Below are experts of layer 9 (counted from 0) of a mixture-of-experts language model. Rows are named router (the router's row for the expert), down (a neuron's output weights, with its number) and show model dimensions 0-255. Each number is 128 + 32 x the weight over its row's rms, rounded and kept within 0 to 255. Numbers have three digits each.
After each expert's rows: "comes before" lists some tokens at least twice as common just after its tokens as in all text. This comes from a sample of Wikipedia text that the model never trained on. Tokens count by the router's weight.

# expert 6
router:102156121081062149114077154119161124170065120108179141139120146128133109138082137134138137148089151129107059147200130200171093199170177087160141135121129174123112123128099077111082103125108082117165119098155210100100152110159098081123114129153135146119116148130096112079096131136175146132117100110069108154145188127072125164166124178150152104118182151146172111145092077150130158146108157136130200152091124192092058090118135148137100105144126162169125124130170118108099169076129178125139150182140111082136160124125137180096128102111123193155111187172147099147096080060117076142100127115165103123189142130098061136151119152124110169140126096182133147086162162158164115173132132119190163144132166144126161171062158112119107085144112141126150189123124183160163118067119069
down0:096161177170139112153087092083149071125185175131132128058153166108084158084094080122100162135104157143159151125093124139121121138120153139159158119149144103075085090139066082124143164130123123147201143149095124037147086104155090091156138132167168083149139175189153116169147157166129069160164112148094159086125113086079088086109147133133104144162181107082148158163141127209122140118153105106158176136158142180106012094143082132085121140106125185126210119100135159138121092095147116174130159134159127135078155119096144124119163160121192138103136131109101136102147127203167106139121100131147119126141128137097097190056177128133138129137153155163135155150094086106142137136069077117120118140129171105137153121113132138132115147127095045117172073075177108171161116119140153
down1:125128156169192129120092105110143083130099166139088114097148125140093173125124130145093109214154133143146112113152139147079173162148079088161137103114072162156155167053057059117199123112079162174194179113119138120136134130134114197127102186073141118120143140169122166149120171155159124082170097174141159105111065161070121116123138094158143066173113109135060116113147112110084134106187161157148173160153131093161078153131137159166149161164159115100113087100115142166136131140163091138099097157155108140084200154097125150172116173182112143119144090200131107126196129161094120177113117153110182154075159130108153051099092131094121128138138157085123143141131104113093138141108122129128117205146098121124119141160167119083148090122101077070150099128192088130160154116133142
down2:141129106109143083079169152180121085121104138174137150169134185155118144131120128080135157130077180113090135104132124104135056093099153116166110095165087175190079111192152114149107129129134140146109127108146102086127070124177103142118122110131103115114077146135154106183139150122098096166166144112150159114090178143136190109119153113144211114114131153163079139098156153119133079145173133094175124148128073166096135159063129145137175103120077215086112126091130107139186133170123094164104133122110132115148128164181077101122099114107101139122153146153138150171160096109092155134110082081127139160109106124140087128091212157105093146136113123128107147119122040090163086154118211103114106049129113180202160118193128100112139135030127100129094096142139118091083108166180103
down3:139114190090097112136220117152147102090098133094099144121109143072145122072085105111110086084153133150143159100120107120125124139104147184147144075153151125075071105119086255166124128102152175129145146158154179139120147146149100126182131121136144121120147079137071161059139154163154126082119107135168127110186152146109115170137068116162075091104125137095108128136122073114169119110111163117149153109190187101186226118078154105147139115165107076104176137138180073095133156156104122171129160138139108147133130127116118140119158125136159111093156188097121122107180121138127157078142172077111075156170161133143122168122075120139095157093149204103154087121113117144123076128162095162148120132153125135124156132133184081181193132131123089176101131132117154128093143104181170
down4:178128109153143122096188170090107118062177107087081113159147164097111154056152093098154108168131142128209130112072087077093158111157162121189115152121083132164164153126144125088168096149149099130135166116103120151173068147095155141081167120066140134099099133108146139084170123158129073103152086100175139205138196100133146098080103152151131122105123123124079063101120142094140145151069127095161090088123178154162135135150080083155144119150073143123128074082140061119170141119079145184128098128118175102134142140111146084125078110171171115177176108092123126140066121170214086142173120132117079124116155065136137105087114143155171129153083073126096136098126133101142134101117147105069119118120144081152109067142108101118174156182109118086118115177094158105139136121119117
comes before: ",", ".", " and", " be", " was", " were"

# expert 13
router:138144110141130108152116144113212112117100141119168168156139145169116103078128100110128142148086118086127108117160165142159077192177170129151103131165083136133136175059052059091082110177123138114159169138172117135142158115146133097117153123145173178105083092111107159122078104088174153147174100099134146150158127131092174164118163115085133135137164169206154141124085115120113113134148170103130151181116090169095099096143139098173117104141096140174119127143167149129087163102110217101188144185126121083127181086123102093137141130112215174134093187197179082127093074109066057169072150110125155130130154145091123147176161145182144148096127123175104146107156158134119110165204147118095137125143149158125159121095078115074091080143140121108138160129130177132171130125146107
down0:105213122181177104090099118129184106100100111170114111124114143109142124112159173155173156101145061095145177131130151107113145091159119086173120101115122132131171112175135164176158150160062108125143136121074105133083189137127150168153104107111096095066157139169129063188123136128169150151099087170093088119087129184102060146137104176131115146165072123134145112151131163143119151090132146133122101098166080124145255078150185052164141125103152143122127130103091089079071170108148150145141131138167154115122088138189170150115100151147139120145119120121132158142143119175122072153135093138111160178081124134104126101116164117112096174065110172130151169136141099167178086085154150112141135125122140151146114060102097138099151140122138072178182092118162138091161128131132132
down1:105149126146140176174109129117113163055161124131093130172148154139140157106134107124124153160124141053086106126108121164096108160122133133105152070095138163179176105116135073099165092140166124113126114173124171162165176098086100144121100132149131156079137129129153044141162149126084145141144090218163099181130133110092121140138184191101144225092116216114142107081123143156139152113135106132122145161106102225125139151143121137133079149141088129112094065139126130143122121077103124174139162156058129124170125179151072184142161197173182191136162108095096084139143125147103121111097180195143142147151117179157134118120092156106114116146122165081142182168198170091112171141109174159108164130119140141152174127100142111126147120115168123058140119151167113095186138150131098
down2:114110117119076162129144112158108127141140190102149138185105113157116093088099154103164154163167120111119113128126142093129175119167156120110127119107137219071099155106131093117119130085139163092125130131103139153128115098153090096045155108075112127118096180135140133103102087111138119110147104070116101092130092134086082148140126157146086096076168137132174156114071094115105134083119071156096130104151114144152072091163136106222112100091068114207166092112142133135100167156107122207148144160197106105093123097155157117131107072146095128130166080096124146131100197140142120118079179196157185135159127158160151171175155152137069134103074137087108143121147138097194168107134126117219142132129175127104159109119119157136074152125191092144087102207104126114097196145122144
down3:114132116100164107130175105101127130109087089110168088167099133088081087160124155087146141142064173141133127110135113108139130112119121113121128155077135165135149145124150073170165101133114098107087159116129103094109117129164142149134116065131085155124129179088171091080113109137091173090135108117109179117154114110141129150135129135122092167144112143128112112144096083140176102141171107110066131077110115182077016129101083133132161100157134129178137164151128179115127086115181109116163107107095120107208129155104176141134091101107080122146166079145099136053151160126134083186160116188101116117152131129059094139099157072095102124100176163153157096074110134071124128113082122129149149137104132068079099187112207077146149064098156107090087169046068113131196143148102073
down4:137127121126194126156119136131152101169104086172148131131112133144159099138098161167126181120092140145086066149125180115168068066114116120149174126138098110164144077165140090120124129136143111148105138090144078028095139190155125115112092116127097197113143133161158126158062160101115146127208189118101084120113139167179105123138124122144108059116106141139157169142109115103099142122112112122156153093153050145148000140158121120089141091058148163084115127144137174131143146203129140116098167160106168102137131083200086095169078148173117161120105133108120063128168121051146117132086150122146115099133114093122081110075144129097126212139147101161160181116157151093150121129105176106085148164133133115158120125135111144130128119182089068065129158107117103111105105166128109
comes before: " the", " a", " was", " his", " an", " also"

# expert 10
router:099145119100086076188121134101145113099100139122155165151128117145117112098074093120143090127115137151141105133158114193111053135142149049140102139163095118126157166090067069060075145142049102101127123113136190080122167077170188123102124068135117148137142096149167165113124085172149124133141075156116107133129149160099149126159155112110156125131156176182146181114115132153127128092119156123190151142090089173131079077148121052142091082130090125128143086141180127147136135096125159136180156163122124108191234127152086124120126098092207187125123148134147125165128113127069114184073167106125152096185177115088081078140177147154136172119127106162120157134155169124116083139174146097156152137106148162126144150064112123106125119117175117100140174129141182176120164081110138
down0:133124146183128126133122123147110114115160108110126143120182152191125123136128079103133098144136140112122195118115135130083146136084126139150130144116127115115169075133128124086093162146149124145111127132118168156188141146140111135159159048122173154172172120136074169165072118082216157157115104142184067093218082088083132169132116086161106153175176122096148174182169080184136117170156117106137103163113131125082157114130085119113069109072087187119136157214139159109117154116110110140125118145092146142080126125101102156111110099142169176134142168068101088069080058123130170160129095144131127175157106190105138143160088097075107119153149123182105049161088169107140092115110092115098165149172185098128144085108101110142150188095149138170123169094085112154112147161088116
down1:113143126099128092141158124122153157125106159135077187159106126155194212112123131198161162144118130077135196128115157134148080104114159161087188140166091123183127137162150207160157188167141147174165068128137145105093172110149112098083139111162067171083091165130120127125103085089144081105137130131195128108144132107140147136115074130126125168169138119092145154144147085163139100095135120160212142124117128111077092113163155129129142168159127143163124172104142091172113068154166052133060092176173110088126186136151115133087107181147099187159100086128178148171126112104177127101129137121089099118129099156111113157105081146143113129148149139142179091076162131118096127136197123063155156123115103126168117082058115096138152141124097147165052094092172153112166149134109139
down2:141138152136153115149136201093134177136106090128129149134110156152083131091100134156098186081160062180154064096107141139137119083099115142165183124172113079091133162143223095113114099155136166093108136116109084101117120161120130105115160110159177061111107107106141099119124121187149142071154079171102056117138139150083153075120071082157133182101105130190131166053102132122145116135153083162170052099133155125092171113137122162147105073109120105136145130128080137128102139150132089136066095165139188148178049107133138088125159142098138146138112093117145152122095125141139112108079076090114149118114164149157109121114112107156137126178173121174122068152191153136159089115085073152089108129115163178171153048153105129149143100137125084081125160070139172086147141082159110
down3:145136116170156122131163158122152134148142169116129110182129158140142091161126157083075140125150153115125123141065142144131132125094162095132145100077105070123149113115092174119169154183147148173149109143082100114135156130099132130068176149159142128159125087146137045133102101110121113144095159113135131129141116142146123098176118151056148104100130102109111082152115056150058085181112136097107090178108125144099096074143188163086118230097082122133167076196077101112133129154167152127119178111177136087160121164137118091094095125141088130066182143091069130170141152072173084152153094153132198100169119128129095172102151177137108161083180140127101131137164142125107116125144125145101160111101140133067054142117136143185066199163119096165108095060083114164098115079101143
down4:107118132157141088112138161167136097171113118098076150094105137103152126104140123195096102140095126080152159093153159158138095134107083123104183170094122160132152137122128138096166149122106163166103095162138133101106127171157064133180080135165143123124140078080172151161086151162098115090129124084100201125168179171170111137123067072160188105193108134102128112127127132102165128145160108130117145106139176134187073126169133106117116109104143098043130098096165160104150152102077163134159127045124131152096169121154158102227070175138099163208119095148145148106122118110176139126107107184140145138124156079153166132185181133141108074121098123184207101136112101084105179084118140104097136092107083136094104141155156154110111136060110131133108127133153126122075121090043112
comes before: " the", " a", " he", " that", " \"", " it"

# expert 4
router:111125111144073111121073159118168111107100151139183185150146130130092086069078115140122131156093139099131078129129132164121079154154157098174071151158090221129134175105111070080072135181125126085069119167100173073129148079114147130121117095161159182095108078152180119073108090118149168113149090135150145140118180123114171182168140131095168124122128155171177110152086113116144159167136160130124124182115108168134103093137168076155108116187112129170113124140147085149097178086110150157179159148102097087189193110103101122127137120124181168108112150177234094143072102108063070181119146134143140131151133153080081134130142167170137156093121126152141182126154152135150086154189171127094143105116164159124158149091140093074130088148135116131133133102090142173134154119159120
down0:081141114159151115148124149164185152105090108112161122145149140131109143216086098064129099139082156118114115148106099169128140141155101120064143113104101196033133125091137063133141140178180177077164135144161178139115134115160078126112094129078127146164122164191111130152123080129145088161101138097145157159218156073114133139088129111109120136113166114110158179134140132170168078210137159195129170162129104099094125094169060072143118144150121165130132159120096111134086121133110134131114110074135101138089130120161109129125068078180138120192087083129177171111110113120143093140175158078103139143090117150110087093131132048175120158141139135183166137170100112126138184178140110066106159100120157128113142142099133159153089130088173162182179098105133149143146188151101125
down1:135099154061106160129174123084129105157165121146149125138118138106135064108166136101181095136195115134104107153133141190110118105158177127167157146138177122208085108113133090108100104181129126095144135122124067108133127131116070169156160141077116111104096148113151120096163084149061134134126135138118172143158126156173096145098090084108185105111125129118130157094104143101108127108162145104122090084165205057092117071084157121106132076114185087156081083095126162114131149160168136138109138118094128143158087182084119148123079092084219137106067148167146178145145108177161077110135155118125121124154146115105136188101122127102207144193145134064102139180132093130128119071132162153155154093100104081098093136185151150100111088109157142164170151188128172116110113079190087
down2:114105086157112127143179142126156182101191197130122082141173097185120129148128113164138165150137131102142150145151072118189159154158126128141097092101035095130139140097099066141139109100148115167117128149163109156113129147089103050102098146136172137095111126071146182189171141103128117055161160079117141116141151119148137153104155106088140073108154136153165135111138095162120202141114134097117123136114139176096068194084136108142100081138069134145123112148132123141094095157155110153182136148135079098125156105098137140127118139169169136152122191135183137135084100102084124118162166177133111118093121173086112138197176165200081134135127105051114118106116116139092122162138119145186068169175074183135095061082096109134110151117182111105150145155078163100196118073128126
down3:127138107094113068158158127145114074160133104109091132132070104133164122120138058115148100114147116133081124093155083155144123171152130131190093082135119099108106141191129123131166191102078160125137089124146108167133114191168152119124155164148089081175127157155129140154113140099129191138122128144083130174132110151103093097071083097163143167142152171146107136172171160123154125138099097083096130108129195176114169127068112194125145126147092144059174103169089115073116168098162155103156038093118100117071099114154187113135106101179101088116104162124094162145182116099120178184166033179130159142092166092095108082112139144099088153134100131113074076158129143162194086143108103117137105129067115065111105149109098165136094174150093080113142119110128108078143137109128154
down4:125143141211192126110080117124121103106108098105153170081149166071153111143165161108086130125154079092163146110064130078134118152132119142162117137158098084124076156150135176126141136100153188173131133113058108123131098150060112111091131115048132109118142095145179125155099146157128097147139128124102115087153119152048175196131115137129096182152064111097047152134144150114122150138174066143124125129137129132162200143055124198132163173124085137142067103166068146141106121141155122211162106150043173117091139103112107134136120137151115110108094104108139137098146105132111183092153181120209072107124099131155153139143139142072089128181100112099071116146146105114129129096121127193108132156103087155125123150166177124121081177118116152084140107087153157101139127169132081
comes before: " the", " a", " The", " which", " he", " it"

# expert 16
router:126165079142097124166129154105146125106111149106147103142102160124086115089053070118144137167108142154143123141132133194156147122154226095153099171187083143132115148139081041098094079161102127118127204138138160080125145090144155114143153081127116182108101084138125139079125128102172154130174098101135137202169131153056103149105116136074183130133165209178151169152106101136109148177151146113133131136106104115096053081156181151157105119131099125138142109147130108168141183055129163183184130150142128064172146141112104143096115116123128159176093127186137101134105118104113087136091128141148108099171169139127112143141165163131076151103115120150143154148173156170175086136138168126120168141132130154137170202055116100086140071138110121092153155150078157160180157073127094
down0:154124189133153150146138142083088149117151146115205145086142125118105113129146174153125145139136148098128182131115124147082130132136117132122089140123077151114120137180158051105137122131125108132117146061102145155117143151121156102158161148150098127128156115142160157078124126139136187124180144187125068110124136181108200132156182131142110027063112160110067115153139120159126170178156142109140107145116167144097075135126131091125102101165134124145165120143109161172077155158083108110143140073137129163120102128196068157180147175092084149105086118111089084081164141160168108163150162149149068177118209165159145116173124202117116080183148108124111143173076130126051136157119190103151135126136065126173121138119176121087155159066053116070159138127151128118134083172155083
down1:072114160084150116127128066106050159161197126129130154150096113140100132157134193153084143162115152134129184104125033135154141141113082120057134150143118193151137152092133175201117123157124106130067098132109076116145113144143181097139148181101100133151179137131133054162060099162130154124091149104180129117112167108150107145188140068144113105134114083085141155158125151144150176099133119145106084136120149176143183086056117105151118144133148141077125126160129067101094167133170137075128140144098157117123114136127106137131162102157100118105185107107118124113151037105044126172151156106113141159187090119116128101096070133057164138139191165115132127143126132126135163121109145107134054178134144124088110153132135114136194157158144104100133153124095098135173044161146090
down2:124148111170154092144110139088139172153193203086140153120127109108133133138156177115092125162063158210106124155073155083098150122166154122197173145146103081122190160123087090163069140118094099092054133158081100118191124150089133168134143133111093148102127117066149108124127143207145159209052045131122117166106115191091134140124137091130107106107180088092088108133157157149085105161102112113055123096077153114183101085064147120111160152166119104168121130128153176154111077102082120123147113127091132077070126129111110112132094106120050130191168123127128123136115126119141153094135148120118147057103105130136117076117104132128116124112178101090174140128095085102138122081073154106173101132097136139113191078113099122112132106112101144136153113196126111127124122148134132
down3:100126095086104074102145105054124115161121201137087102118120118167143188135126174156130137137112137133094093145104183162104179148123126183111099025161155132080136108151153036125149159121154126134136082152096155143121189105110145095121124112124152107107139085116145112124111110109104136136129120109117162166152155121124153133152109196082157121107192126163154160117151125116153118181154149172153107090125178148120028086104028142126112064160117140190121180098156097145110146159162067151158172123096086116129193155110139153079105120122159124126134189112142163156143150093106156208120129071117145130118129118133171171121118076107150131033159093187093122090148110164086100118114156160090151138135144153130155151170128124113163077081091140101171122128165093199147134131132100
down4:135161169148151163112112059135141156124114167054137194126092143167078130151167119149143115160178190128058183133105177069157116101096138136130122111194122145096097191125097133089169176137176143148080085132076149112120123135106141110108127069161165120127151117181139167140154093170085097128062103152123123141145148156114137073126119165088110153134091129147178149071151113201092072088150126153183086158100109129169056152112140099144175132133112130137169062096117134107111101124142140098170130162139145103117188077115122151086147179199117093128102107098154133151116066111129101121102142136136123119100186127164116122080082112105156136138104122174094097121124110114147105118146093121130116157106152150151152172023063115141126068161107037123141108092141145076151122171140158
comes before: " ", "\n", " 1", " 0", " 2", " 3"

# expert 28
router:092156119107078110145073192058146107150129167098159150125170122151117108106113115135108143151081128111155092125194126190155136144130170074126093162136127133118111144140112047124104057132095101116120136148175154066126137110188153093090109123177175139072094133129135129108123152140168128109171081072160135145158148140090138190117154142068161135120198126162168133147072124165113153165133192106127144131097115151102044081193184161146135118144100110167115108094167080115127172086129170143147197139117121105140126111128051130131106070142124137131130167169126117144103091101084097136084116142158119126169185145096105139156150119149132181192088132120146131095161192154170113122123185104157195150124138156134120217123127078129150098153126105073163221103117130142156148108125094
down0:173116109130160117108102121115116115101149106140078115089159150177149082112160166116089119116145135153178088166132079139103148171157098137146152117092095127167082126127136141137114110114101150129129140091144195106156108178115080214083128090143120136066151175140156126141091168181168135150109073122098162131150149084115137159130134092120142192069192105102078164160144064215109115129141106173102120179127189152150105169204126125157085143099075162157141160143117111129148106142127187127102151133122156157085122148147137164178172094106145130086099081157118132095142167149189136088124084151152128090172157150148096167115086106124107083080148067124062148168115193125108098115144141199190112137050167124114110173126104084142150091124154202147161149116203112130150108099124135
down1:116121092158140132119144124107126120090161084137167133159074190105142150155166136138087080165133089112081146129138108204110153130084094162179119141127149199117115116069111060103156087112124145142092151144130134108158092152116127109102107102107149118150125126100080089085121108100129127044149127113096107076118128130099138122099177162122099151137096111138141107122147103128118122127113144112178084122110099153148057115133075157098059102147176147118146081111129168100094125185106147148178123133076125117180206077164185143117102133129173153149164148098084126108114136087095114089179210172171152033155161168118090096132112116086159091184157110164119187087137141125145122132069165157101137108151113069114151180083189040102105156139179198117095131088097140161111126105142141
down2:125127144106153117168126088146174124123166156100149088116130100129138052109123126094109127126177141211188175101129185156138098188141094166082132112128086124154153164137140112082158121116121128115153118111165088121121096085132161141144150105124096096148158107130189101085095076065137076139156087112070125143218121141135078125127118141121120101127192131120151150184094128147111110146109148105129117078150190151158115097137122084116190125134142163145104102154082124185140116076100158082146133106142159138110127103087127072164112092081062052214125129135094137165163171123152142169151111133148165063193136140199129149147194145163160168128069108195178128126152131094072154125112093137083090140088134148137142099149113116166119126109067137148119107142067146139160147115036147
down3:144129087149130147137106108151188123150138077070106100148080141156160128160074115178145158067107131141182183125187115121090180106065143121146091156133098156108139136079157084150126112147167156096129107111108113171145221135147093101111150138106148136127123064145130065194067096136136161141121166089092128113167104090121114177139171164088135097194154144169138160133119143128164099128087130107108086078091130156156151052114126149082190089154077122083156157129136147086142140057121162185120139117122124147135125154140126092136073132116134163106037147179136106093152105093145115099111113138167133126096114110089100115076137196072155088165103175110095089133139165100171128142108123097112220079122151117105120130108137134102068210169080139138137176140091114126093131100107129
down4:081138149153095145129128161152077145131079138145139085047143140079135136099169087100162118121169126192201101106108131165158122107143096142153139143143091084093096120150121235111150185139094146086159120134098064141122080160116123126112098141130070136122150104150137108103151088196175151072107123142153166116155116110172209101131141123190145059106128117123094145109121133104167115188129143097110133154132157115092171178148134175160114117076133145135184140113088136137176120165100152083114135128114177168163075159188139149128135154107132150106108175114125103074124101127123133170135151178124189168122124174144152129137096134069126074091080083175094100063139079108057150151056139139197083118132159099106173062119142182130135159126125140125148106119098104121131106110201129
comes before: "\n", " The", " ", " He", " In", " It"

# expert 1
router:100129059129130085151138128108152122091123142075127157136143186148059102092107068126111114168097136070126138116139166155144058147122193113197095135172053120127121164122085062123098065169094092119097173173183149090147148090162186169129106096145161155104097101165156122087135121136157135137112115135146160172156166157081139170117095134126158122161148156139163166170110104123089119134138194131163118182116114130066063119178175126196176144164079137120117093150171089160134166062123165169147135191183101105184224110157095157124117147132139128142100151151151128174109098119079108152129162130144136116138180145142100123157175160116132165144125123172133133131173144138157075135145138131096136184131142153137120167049084096123095131116151104108163166138116206142156152118149118
down0:164156128054121134102087146164127182121145115120176106137116114109080101134123141182101130174158143127150122115123108163113117101123149081079151132118133076115148126101105129149157133177109113134139115118138167102118071158139130196180130155190081089111156152157121163138068101146174136199187160109124059068085154094109136158159116182157104091154105199153107142093126227113179139178175138127088099101126153105089116160108106142156092098196164146159153072197094087122134152202150133178157150117176109118125171154176095188141140137110117129113089168117127141115097156116114148140131168141084091115102118161114111144105116170108136110146171035168138109096099130110130112169204123133122118149080143137108106128150157121134080172150044122092108073114100072104186118155156144
down1:146120090058158183136181162106120200090137162108147113168100163054124123112131121133129165076116133090116140086130166114143181170135190142112114134089128155066148133086129053110145119140076145096077114122131113098105062139168116128165158117137150135149185129115156125097175140160176098049190133139078101077120160162160124180085109113111111116120142123134092126145173109089074125116077093133129092149087141126112052154142175173171131155159149125127142156124135124097218101137129145120182120158159120099156154134174104101168185132110145150089163176108169071078103089097163077089167145150131200192121124144116143114159104145158103140124150114140125123117169141106054129159131139162093164154155134133143100174090220107116138127189147126147111135103157127120171067117084144
down2:123120095147116107100107096143150178134164100124097112167130163122094116130095167124151131098130129109168101191167152126111117113089127137127171122174120157113150137179111238136168118111123120133117156129187139204097145150119132177134138115158117171150036091110155136101080203182115172141150167164117133162152146126097079151125141150233151167150118118080116199092139101113149089036088108117146074140212133075156227141092094129148159152123130184120125080137144177112076128161127175091095169135133122125127137154188109143131198158118119058088116147142130114094107094117129143141163143154124091119100102138195115161152139138120140107170114118107098144123096153150128157107145187095177115116092146145099118085089142078154096175137122062140125077101152126143104098128140155
down3:140151167080103141116168193128166142153125168138152144164100132119088077142125171110151149110100110103130074127124133108126146095103150098150151141069085096174122150067118129107126196176136136132148081127089136119133174128094132105156145151162133120121097150167124075169111092128147131133157150121166145096189126088086126182162116068134059101156187096155132108127144097172139119119116091109122176110138035174175133116133151136093105159112070094165098145090163109120114170119166160123111105102126149070083179141165113081105228102135167145162080173144128114102159142058135151170126111137122118132121126170173140162115142157115124092076122155133117110092184077169126128092168211158132171157113076177120154177175150129113136142157205093086101039111128122191105088114087113
down4:158152148150145156157119094092150147156129159157051129109124158140182124161131167153102143138097182153167145154130199159103152125106145074111157146114124152127117135152114057130048109128115134132139141157122171232152160116117128067129160158162126151084104103148114147134138150124147118113165173152132135099161176151135144099127149139113129080097148139178084141154156053152103149125122148189087162167137095182169031112131109089093149063136179169064134155176132143101139118151146149147176104165127121110081083156148118125153168169115135206151085079133167189125150150071160079148116125123089126138145107163080117080155105165115144127165103091087086111165128085147178083150072132144156104116102102170133153150121131215162095139123145139176149107129152114181058069128154144
comes before: "-", " ", "|", " 1", " 2", " 3"

# expert 34
router:107162103102093135123098145121131078152108175109121126139140184170105117134085094130125179187109107129118089117169107136176082178158148149141059189140071138125162131090099056079136107154137137093064171144137153092130132110134182127092117084149145114085078089132149153109077117076156164117144123067104154146159109129110172169157138099127153133171154174136173120171121130096141162161136156081117165160111100145125062103125152134156110099177105175127121131100143083151082147077180188174158167166145103059197137115134095195098163153146137165158096160159169079151094067051047061189085149138132145139168133134136121099097143160180112166131129135175112147133170166142143047164167137121097129131121160157158132149076099096096119127125148102090150111144081134129157124116118127
down0:147168124164157132132065099149146127190112157073092185120152153077113104141131095136069105150119134143154167162125121162119132088102171170156191084143156128128133061158151131094126133133157094196114125156030123063096129099102123119147158138120132089118121150204147131133112108173154089105122144121156122071097134163131141096166154083111098151175137191123160130130137106129130095089118166138116203123113113153118212124105086091164156194112116107129109112119136094126155145139061107148112136125088162135057095169129153159115147134159078203115149164077087139149110086100124171164142152103094118119095138172097160100107106089158180118202140175133162131115126101092191157079131172150075123166132122128115155100173130083154153122068136063144201078106143092128111145072165149
down1:146146089143153092141130126156133148160102128097173087106113144166109143160133056123144105160085102124103167007133130113120110141123139151159081132169143059126125146071165156148104113125149135132113136101106096154156082114056085076088214123130159147069127127129089119158099125092169137091123144109139120158159147094161105179191100104184148124150104171113122097168147113109082127058192078141079177098189107164142079090084099125132175153117107120220126147090127124158169103150155095122141169166139165112181136090177105135168115125093148113186174137159107164139136104150069157118103152096119137091136069158159124149147176112130082107125123153185121183163180163156113212151132114084119139170146138095128152179202149102157160164114161133155126128108103132111136131136118126
down2:132143153126079130076099155100113079146158142107103140094149149165100093130121175075120154105109101093074115164115140110111082096186133113167110145174146121152149164179077171089075075044125139124086129111111098080173093115108098188121142122099125122126099122127207144140089137113188095162102137129158104080089148175125180147150083149080133148110154148113061130162107105048154115161091142085103195149087143088123205142117169154105126081072149204168131058142170114158142117101109161114118150142151134096107119141138103115116142115098143078167108145135133129136103105135105174139155176141082119115159118136120142125071120114112064108154174138153171144048082136159144143083180034151097105155136132113126112177167114050128107136133104143130141131112153164104137173169065111
down3:153109087078118154106151137109129107103146108124074108112111105165161078146132110112127109068120129119067114078117122171097143129106123126143132171107072085124096112106106232168114143148117122144100099113134104094148143149137122112118164114098159156147147059128150085098163144178091153130145092143100130162114137109127050148137083136091087170093103104119162166192081119132143129127217104100109129173085154151153159150108111142160186147142134105155151138179115151165113128087099073118130139170116141163095119096087117131130095184181147158154151097142111086154134181083104138162101054138114093097211174115114173121156102168147133100164099178089164098128151159036098137127124110153097089091056151119107139175129092129101087152045120117147133113028155161166081144079088116
down4:175088153112086110147109050098079152149111154157081103123152151125176151141148117148085201138136116125078156173067114105122114154085196093096110167107145101156100158103164151147170119142138173129119107163094120162181150157126133121125112095119082116119097095146121171036087114163143144142116104138070153179085169112146135070151096123134131063151150135151097097131125128134135140105054106140153080098082154102109143107080144116103185161102208213101132114090130132118073194114115099084106120141132142113089153169124167132093117131157093161138136128133162098145153105126131101014149195150140099177145187109125119141137082088105129115106058138144108102188156135178132105138072155119151165123137217138086147119167162151116140173098141146073127099119083144124116123162116141
comes before: " of", "==", ":", " and", " in", " =="

# expert 21
router:144160101100134138150106138136154116131124150134144141131160118185110046147081103094091188123112122131117106148165109181174115153141157152129126130173103179144149162109075036077132127142120122133134138118155165094147116074142104102135059131156123136085103110126155121123134086102138145115157117045111141114174163103121144108151130132117165136189200146176216142110089055140108112105133130063123117194096121154145058065190147142108106121136109209122159139108127132116129173072110183190147162203086096103166183115124107154101205111162129149161101167143134103144098095112070071132128132144169155137129150128143076179134135174156112152091086133143146123136175173152146098162164166071117116127150146113127169177073125097073120079134138147097174137162075147145163127099105126
down0:113099141100068135098122153160071160129110121135083116177153135153087138119122125171198158135133083134113076128111086069135107131127101092080077097116094149114107141160132210168116135087134110110129144150124131154113187156135073117119108148143143148109118168073125194189121114087157140129070114167124165106155131199102109142121095103044127185073133142121179140135073114103102108108071158143173123089133213095113192154137116109152150115135115071108095149112172122112114129165133110131118142098156065180084103157094116069121116129160161103138101148090153070169080197190151129117099128078145100160181180190172173119171160102135125077154123141106153128112118088105152122124105131128089065072118155137132110102170155154146027109119154152120145077137114157121115148143143167
down1:160158168115154119123112142101072115111088124146155089170092064149165175101134139091103119130171132122124113138064119111155105093112103130039133158083185173120110163147113104110173145141140096082106126109102181091130163073074155085178149076145103120078169185145090124151066159145098103135134164174111098113151062107121093119167157148143083161110145070147146120103128110169159165160139147131079186164145119108176175180108150150055097078104147142129085180178115136104108197169197130135187161122148116120093123171114136108171144122107099139159107078141203131080145190094139127107150092150134117139173099105097128147107104103143167133134071147122114128173102127144140087132090087095161125149199028144158194125117118142091110100131126107165138173122147117107111118167141127
down2:152139120151123117169193204080145189115151100117122155142093183075145099074160105142135137116148155071155120192092122092143128191097145112135086123153121173056138108175087156150143100142171166116115109123118164064131091167131088167125193117143068089039138069171119098136125135099098148152107134134107195176107116153093127169119193155134069107123066165153136094035148093109108142135130114143173120133155159128157054067137136160074126085146163132082122156119175098178115168102118146111171101104097141107147098129101105135132123110097136095145138128144134125148097177109088103191091082106145081121084134159130198196109141139094161098101118091140115123123163129091121168123158173167110154096121123174133135084143129083151121134181125168113101132164136153190102136128093105
down3:125116120151109143182120132152145182097125118169126060092121127144158139158115137131085141197148108173091107128119125102104140183124119087109154115106204128130154112104139108119149155082151100087076190100110080146123106198084132124125107186173134074089122154142137113151139104095159095115159092160146075093164119146169153085129096147154096126120072119185202125150103146173106122073076107126105158110155208151128078204153170179120165137147157103085156116180153148117162072110131114135124168175111154059146166184066149116146109058122110123143107127106132180144176117137129138087087158095116117178091159156122140079120114126138210145119084100136146100169151123159103094140073155141098166119168035113134184144120133093121103124083108049108129144101096126136068137116109143
down4:112091093160169174150117106132063139130056058089138084106156120146115103093107210132122114122182145149166151107107124168125148103105132189081125154145072176142117071122163105122156125106149069135146125119066154178189130104102116133110154166085141109145145083106078106055165145147114102143123121126083193104139153060107080132134087077070133093118143154088132183114168076123160079091146143100140138141176128100141060096127152146135125145103103122147163185180099124103168115150099190080099140114171178132107106132120155156123100124177114131084166115165153168122195200149184099130161126133159139142127161112194113134079130117117141105109158045139121134095162103063160145150106160144116137049144154104146141124102169153094068137099172156148117132105125097149143126115139179
comes before: " |", ",", ")", " (", ";", "'"